Below are experts of layer 2 (counted from 0) of a mixture-of-experts language model. Rows are named router (the router's row for the expert), gate (a neuron's input weights, with its number), up (a neuron's input weights, with its number) and show model dimensions 0-255. Each number is 128 + 32 x the weight over its row's rms, rounded and kept within 0 to 255. Numbers have three digits each.
Before each expert's rows: a language model's description of what the expert responds to. This comes from a sample of Wikipedia text that the model never trained on.

# expert 52
Description: Name pieces and foreign script. Inner pieces of foreign personal names and taxon suffixes like -idae, -ensis, bytes of Thai, Bengali or Chinese script, and table pipes.
router:136173092144110119149143120130108124137126184117150128120161154125131155141136080149158067160098106102127048160174106144128157162141113114078097148131111156106193123074131089147120107119084137147153137133136126106160115138133161071102122129137173116169133118126142085123065142153171123145091169112163157183125119202092152096144088162116153098098118176104202194077176174155165120166133080150110130111173109128149133090148185178172121153098228088182065090153097105140059082110204113132176156154182098132164125129110185099141118123093127114166141210098052155084146117191071094125106099129174124109151087128118171133120114079089164147169131147070168142107163138103142140116112133090153107162150147095112132096101162136068125145110105088112077114120188096098133133118117136
gate1:122140124162110133159122114177067120125126162169115117099169109157170169116113142192110124109172134101076080162132131140149199116091125109148190136059127171102106136079128144105189168181055159092120160108094071169104141130104160081175141114133122142134139147129134124086115072135158168185128120052126148095168074099109085112144143077150120095073171135203115137152130128098115118117091164162130140134191102132156084101135165135136160116173087189115070123203122143179030135081176140151149167139160103091134192110103129117134136128112117140094085161147110118134181153166105142115074124101096129118183042154077117104163149128094120172081107101075180129080139130155089101127156174119147138190115131119139123117134150104103091091106097133143098151162140150123109163102137080
up1:157084109095157135157123134073139150158132161088097095190089129092044094160133095088125101096112106158164117098106088056137067171127120105114089179145080090150106107099111134149097084103203086127135149173134135152141176148164095177117091149141117114149086139127144102186171139155129080120128096151139083136132178113168062072140131129158117158122170100062108207160105138142087106146113086125160101097072119104066153123121128125146120185124152113120117119075116117084173138115112112099054067086111136140134136163181143079117107183126132101142123052166139129116088093102185128135182152165115113084115148076178132136084117138198091112141149170138101121135135108126185152149120112176106167058117133155158126113099121120116131170071185153125134098125068190149165138112130151
gate2:123132120110124135094163150154119113068122148214130150149156106096113140117063086164152095114138119103166103145161087147179185084124144115119099147161153109097126124108133140081127165122217123157099159110180097086103128133083141140093136117135114121155091177086078169135116125123150108104085111084142165141135146092197170085151067099148127141109109073064160083108138104177146188153133107144101138124099046124123102182167206144151131110136121203107117109115148096168125080122136148118118153166105124110150138189159077093141128149162136082126110065131100129082134148115164186184135143053062188076130200151127081134136138117190138054115160157102156139121125074148137110112142086153131093159138154143156080136105136123066147131144156123089124182093163111207135099144140132
up2:117092159105146159187140097110092194124140072078135075128153134112136137126107162108106108069180108149135111149092144085135170140181142112117126145080151106136145127126158121151108144130135088180143093138094170087164097079157139122159143142116131153142151135158148118091062173141069161143114104103120117167092155164101153118112135112122099145075190168140138119112135137137122090105107123119149112096155155068119163117138113080120142082182159135164139127105156134156202192186141209136115170116185176089164111143105131125124113093092103153144134199117104143124100089086125072102101100123143123095123184143195155092166156174153175162164113084163153149134117169208186074131102185115089131161092133085126153153155136134122068102101182158124086112173098057167114162176041082
gate3:133173132177141088107105106174130174226137084182030150112155136141108132151196170101117081132174131148169069156113107139146186108117124122081128171164074137124171149134178119149092154054120107106105119105132163129190119124117116066114163123119142162113132177154143131049145095168097159110120150095107085148120094152205133183150119138114126081186137177119105154115117165112066132177097102164159118092214076156163108122125180111142103121123105112134109157130089127131147165128138138112189136151137093087162055148129150155072066109103129094165133137111124159181094098141111118151072132124158186094176073134104132138181134163118147140111137194114163105130115151076150192167114119086109103155130215157121118136135161122138111143144104121133106133146138102126145146159120085
up3:121099117070117132164141131136100018074175086140138140136132140109132137111085110154157109109160145105153131092150090134095156154153096104119108105127200156112162124159130175152120125158093125121150090094155161139100062131132126115114126136087177124110138033111162089170068153106147146138163126117148178190110189142194139174093105128148180136157111099136189099138171146123131138108152136114059166119103128126122068093134105146125098091131177108153132124157165110128071099082155107150156143110126092155105102154122115143216144123068131133063076146084096131128154201118106098134122126088151162132140104182077066231111169137177132116194108134174135158151079153071115189096135135114161148134175101141146102098105119140118135172136090160086096113191173120119147116132093087
gate4:152074105088151080149108107125126140097114087117140187164146122153084219110166106103129111163133115162196167160125120126136106138114165137068152164183161086122149128124189085139195149069169105085159085144151159106145129119119194177109097105098042123068144147135109142111114149191123156108126141100134160174099127101143181091136083051076113136133155164147144073134126175153103064130148091147127159078093107144163136085147131115190108119152180106143156139126141086185151169149092149098170139016111163078150083149174071133121094099089122167121151153086140065109149187151094121104127146146133086126165141127175154126087121174075141126141119135179117155172175110112144075115120139095115155150125116129099117124166139140162104169133107142165128115111123100117156169144181144
up4:131055094112140102073107100131158148137068096070116084100138136190111178117154107128123102192190087104193148164131133117163161108173135118098152159162180119159132143156133084168150091104181151108123056075119133117172147128145173122101104138143106129146136142113147158160180160134117176096125064083138187163096098152149165121136107132097154122140144088175166088169137193150123066171113084129131141098108168075102149104120162097113115132205120075182164118109101133134172147139150131036189144110114114134175136115154139090121103114141125161104187151116150052095155121105106111098100150108146110130136167129144141100072121131132130152150186135144117155181185123118156122125074104092114118168176179110090127108118126102136127189168063166162073108140148101149094131213166118

# expert 11
Description: Digits inside numbers. Digits within years, scores and table figures (1990s, 580, 21.4), plus single-letter abbreviations like d, m, Q after numbers.
router:131099066116133180110107154165104120159150119097090212152136098122190181105144086126134159120142119150130122119099096158117080188122092102148073104110151095163187132184093179175089114142105148116117128121102201133140111194139192140127168095171171102142096168169104176102081122168126195149162143092184137136162126089139112104126187148123144105098146216084129118130101175139164072143130116139137189159152141094103184154148118102118110128147118065169100176111151097176143149135135145126116087112147153159131168104158156161106150062172128117181119187158100160155106123153114135149166145196150097138118103154154125147135097140072144161113101154062200099139139116167119125067137133093093106123134077179116159107117129126081065119127172033128112140155123152107079108118142143
gate1:105105181136143122147142163102115132133137094107131143122062119111123087130050147146118116151160111152126155113093193131113101145080135102191164089082136107133112116116121145124173078134109114145122112173162141099130146149169144119124154066098118092196149162132124123159148193145182128124074086071141150155153138128110108114193150112126210171135103097197117176118114104158123115107141131145199119156086102075099162120109063162115153167090063154111151124078143041156123141096167221131138162132159142169165154164150125128240150096090171112058186112106102128114146068131158166154095120131112104131131124131145176122146184151112104098094105158132141116168077117115118138133159188137106108126097148196178159152130114138137148145108093198175117100084117152145176148173120101
up1:173062156107101123164140097105114175138150130093091096129178127124152142093111136206090109152129121144118101157151115156090095083177121157187154096120113099115203129187089184163151138138135144128189132130130110175080080136125097162102142150168043147143126084151158156097132131107170117094137170107117115105150111123109121139117181191091116104112146190112089103143089122081130134187158167141163136160094141116086113114155118140099149096168117110108160148144137160128156203180176203123129031079148143118108141112121132145106105108098113190168087156160113126155106107081123129102148173143152124152118148099132123139149196180137030127116109106146118092195158195130168151156125108129110149086139072086142164151158117142117161108160144133107106112144111141149130218210086095
gate2:045201128139160168151095124134073108081132143120123134169132137104147112153083116161132172116156139154149129171162111163164158108151130058092144148168105155178147116082181116115112141114086179184154136135079115105122116118095152107090148111149176113131118168191145160125156097165119074200165088063129129125103124160100078094060064121189194120079183130157132105144154105136156105164076145168118091076146067144109163164142123126181120127115117149134159103159129119145196169137085100089144171112116116147138156121178167117040130120131144111135105125094152073126114158134093131122130150134096144085112121145103117096143126144062183099148114120117116159114121177111110108119197105136129149171140120172110158081146200073106173144108138169153221120124104106085153141199135159
up2:101118146155123069088096122092109128107124071109167133154164110100212185101109127151200087161179179097149123164130129151126099074128113165135158138127127145130132165103084167120137104133192133106148130095176057101119131141117147141105090134132147087187106154163124160104116199122133109183134168156157110137034102087141156145084162104157129116132165156113159090125182159102068094172124089124084138034107142148148121171134122122085146092131103136109110143150038135117142170090173132125160131123121168115129135145130134092100079071143121148112121047069120127142142108137056140076121133156116170145143184140112135131138129123114166192101081130164109098167141147159124161084122171163159113152155095037150150165149204184116139089172081096141130136138127096128158106084168124
gate3:110151138131119161093150145217140091183118095123164099122107121205118105156091160150098095147086108097090130102130151135137137143169178166137107064075120167120104081182188127130102125150133124179159079163079139139180108116115165125106115102116119165115111159043148130152121110138067066123084188131082103068115080118094162138078156025086131108122101123102112130104109126188104098112119150113086159093148136157135129076152101138166201117133137095135096155169157193110133090120121143093128093115127106118076128148090073107124177091158135168073031135120114117139159133161071148146036181134110104149119102116101120144141110100101165155129092102104112121135119089080109130104150124139134163191146138086159166087152138164116111099108146178100115118142127086141170131055137115
up3:129160104149102154073159125158113081178144065159153093082094113191107099096100141107096100082120160112113096114090143149124116176184121102124154069057061087183116109184123117091069164146127143157107124126089141195105129134077141118106119098116134139128121179090095147141115089120126051123147143089056138112074083107104071170109151112064146073128125178108160176146104124110105094116187148067059147069161147113075125132137147103166154151108097106113090182133165154138113065118140199075090086177137154136087157145126111121112149134122152158074082142178110182169102140151153125128073147132109100140109110122114173115158129105125160156106158146123143126113088091046088110114146100101121103164091163103168146111079111121139132153048153115110151139127136098123161084087153136
gate4:130117105194091136087091140115193138150118119126108139157102114094147126121137121093171062092171116150161141055089157100138189088122088147060110182149113098167147126120164128168110118092131145115126116095109173169137153130165168152134146149120146162189203130164162134154091069096152120076134056130131074142036141109138144144137145161133138157151108211171116081170059085121168117115122150093126165205132077180152171159131125147151114140105078135143088136077168109147100140075154179128078138152101170131156177181167119130103144102105139209114159151089126151143088111135094116131146134182161147145153106088130127187128107131087207113125173112134136116119143129113161150146128150144101115129104104178149041136151086118111116062088130177134139101145146177095155086130134134
up4:073093151115088134165152176176054137145195082141171119117067099139148060105075107135118136102109179109129148056103148125099149139130125113106042193130194170145150121125128117118120131131140100105120105125141120179130138094183133137151161167136200126085139173156112166135146064141178206159125097102155125137088205092115107128147113072133168152167143126170079121171153078176140134129131117082133182214131137095121170170126089154130157131112139160209114061063158152167101152114141166139104113097146138123098193188177108102137175142167097165151140142081132118094103132074107166136139109119105156166162101096120159134137166127112121121148115100135112110088176096117135088107117116129118182117095087111159096095110135157115110116072194146102118130093151164116128116095178120

# expert 47
Description: Counting words, number pieces. Small number words after one of only or are (two, three, four, several) and digits or closing parentheses in lists.
router:121075123150109089130108108115061158141106167097155173109138152060166156116111103125170101092119059140154087106113125082073132135058125127157104102169139182102178091152106160124089092136158108104115155150150101070150083125087119159135157109119159089151132149114102099193095166109171131121175122106174138164146140146126128065168146133147115094082147128101124155123119112118136155158116082100160146123118111093119153125137118137129150145124177116175097071148174069199081104031167120169134083185160108106136202099092134133144129164106153170084126149090157186126108125103134127169153140186140081064133101179123093132161060153182105125136100120128155134132146162130137191073106150115189110155078041127151083141138086144108101085132119065187095105123132151102098113064127127
gate0:108161140118133152118207173135114097167126099188170184101113101117158181166135144097080146144139115080102132080099146110149105182128113126089094110139112112159123110138138114129102063093166125151159075146108109077100115173103183137110088125142129135124170145139102128127146158145098180139097129131124133124140094140127188184137154086079121088122058121143122094092141183132157087053171159146122172106143142099165175076149118196159113119122174123137136109039219133182181145160097103111134155112123162122112131158075122093186167138132099147109056151159110118196117164129095162095033095084093128119150102093076120125190178136135111154118089129142140154129083086158075122137148113132071130137091149181095166113163172137124157077138095116089138080133123100147170081092120136
up0:140136128139135090157164187167146096115123152133176190066138073103175135151164144180112154128128185111078106135082181082100099135120129100089091113103116124128141092145127117070112104159144102126130096166134090114114090185130176134154110090084069098071160124075099147125069149121118115132121092149143153124130117099130134234099120092137141042087054060136155104115110120094136162129145157144096203134167109130134168121079093171121112141054149155139129159118196117106107164164150110107118145173143161157110113178107118112132153127108094117079099113182160154164173145167119125133123100137060207116138110155082135168150129135123135177120128121089122142072140094144085090129121063146170122126080123173140136122131181204149160094073157156073136140056118123128096127126083149
gate1:115119175113140119126069196134074119091139113081062150155129154126136138159154120139139177124170098129141078133083140112139112145110148132095135096172133140124098104138149184178131148086176140165137085184078143138080067123145131125044103145057157144106195153104152114148126168098118092160119054187139168144118235125071159113156106112146105145111121169206108116142145164121074152082133050117120127153103138096137178146178107121111114087167092143175139098085123107151116132120133030083173121135167115089143116153119089139111146117183093168145140152174109125127140193131101100152160122142083164152049088105101152141082127138105077151051094135115123148086119172147138096133114158148168131164109114129149118122149084126100143088137133121119149060111152121109145085070158126
up1:155149226136156138103070164143104081123145121080099095127071146129119136157127127109104141086130077137112070132176112160159191123122143116152132087099119133120065095086081138095086155110150153115089103178108078082098041146099117163102140124108109070070100150131132137149156108105163089144121120159142146149098131114142145111117111104135181133131140104119148148179124098155138206151119090109141150124155158112148156142186087143128173107147127168185188075076144124130187092077107082088114089156111151148143157101108106122119097156120074129118114117150112122153150170078135097190140171175041206128051138169100136138114191103177083086113084134114106101114120171139101115139136151184149147138090125109173150153137102105113131076195089130166071096131115126104122074103159067
gate2:136137122120148090143117125088136131142108153091114081132112163083123148124137131153130104146114110109087111140104203105155089072087161137088178120131129143070072108114157155128136127119134165116183073142153078151088105070125069206153083187128121221130101146188112149203123085134082100118109142139128158103146136117114119110130173064137151182156183103103109145109155083103110178056179123150175120150127147158087107060138100099131114121123089134173118162127172080128150120121096152146106095077096054101128176093092129117144168155124155130128071173113199075136146090102120101156090143181158099142154137133115140067122067227146171060138124118123149154115119103140111101118144087180157137109110110150146102125193125125171138122166142125135102093213096116141138146102101099
up2:125095108102113137153148119178065128144148163154121148127120120190087152103124080071100120148116114105168116145139055102170091111122115147128102129111165162105141161186095179073173100116133129092129116090176136103135155079109104092093165134156151148147126158098098159110140207182201165133129146128124097179158093136199170121129129135123147096161204084139124079203048114214153107119080129080169075122112105113115147189117170118110154131160124181117092121127125169135077127158129143120138160151039099052096161114158073127126138121106107137094083156139147151188078124115127072136175115104111147131135126098141133122182131072119149123167067075128109114131071088151131190081077172169129155095186132107128134118132131102089107118136118117075061151125146146123111114141114125
gate3:107143157203121123101088121138113163137090120121118170133085184110138120129120101119139139098086128072143174189139160119113176116121135142099154096141145146197118134149157112163127148080149087210151168124142181131089134074111134154148104146085169115151100156163127137111117108164110156144146132139128112185166097173187072150148108137152067095148181117184177143113185133117149190114165125154163078194113146138126133154128113071109165118172153097083114136156160141161126098170121166082133168096068154062114145167104105176112136113151186126102145093116129068133074110125124132144170202114142156140165095118178164085149081198089082143097163133109145105188152095129167077105091092139163068126150186176086166080156123136128076137169110136091159109207094122124111147129100133
up3:116114115077107128057147111131103135134103187106119138142146066173151106131218146146116136178111091105096159128102126160115094092185118093127108128097140123137123148177127123089087122203138066161040094130151131150148123114140097110081091125142168109105159113146134174163191084137096189119132142127096143074116099130131134167128137183148156150169160121114161115121115120170107101089125178107092171127113076147091053216135165167095109114121104177115162116157097126145103105138123147157128087120089119122118085082105109093172176142131111119149084157181103113101184148145114161149174053113108068150127193065140170102127119173144161148140088076101116124146059163218126191181117129140144147121169149134110107119110145076152115141115126129110133175158160165203121151110106082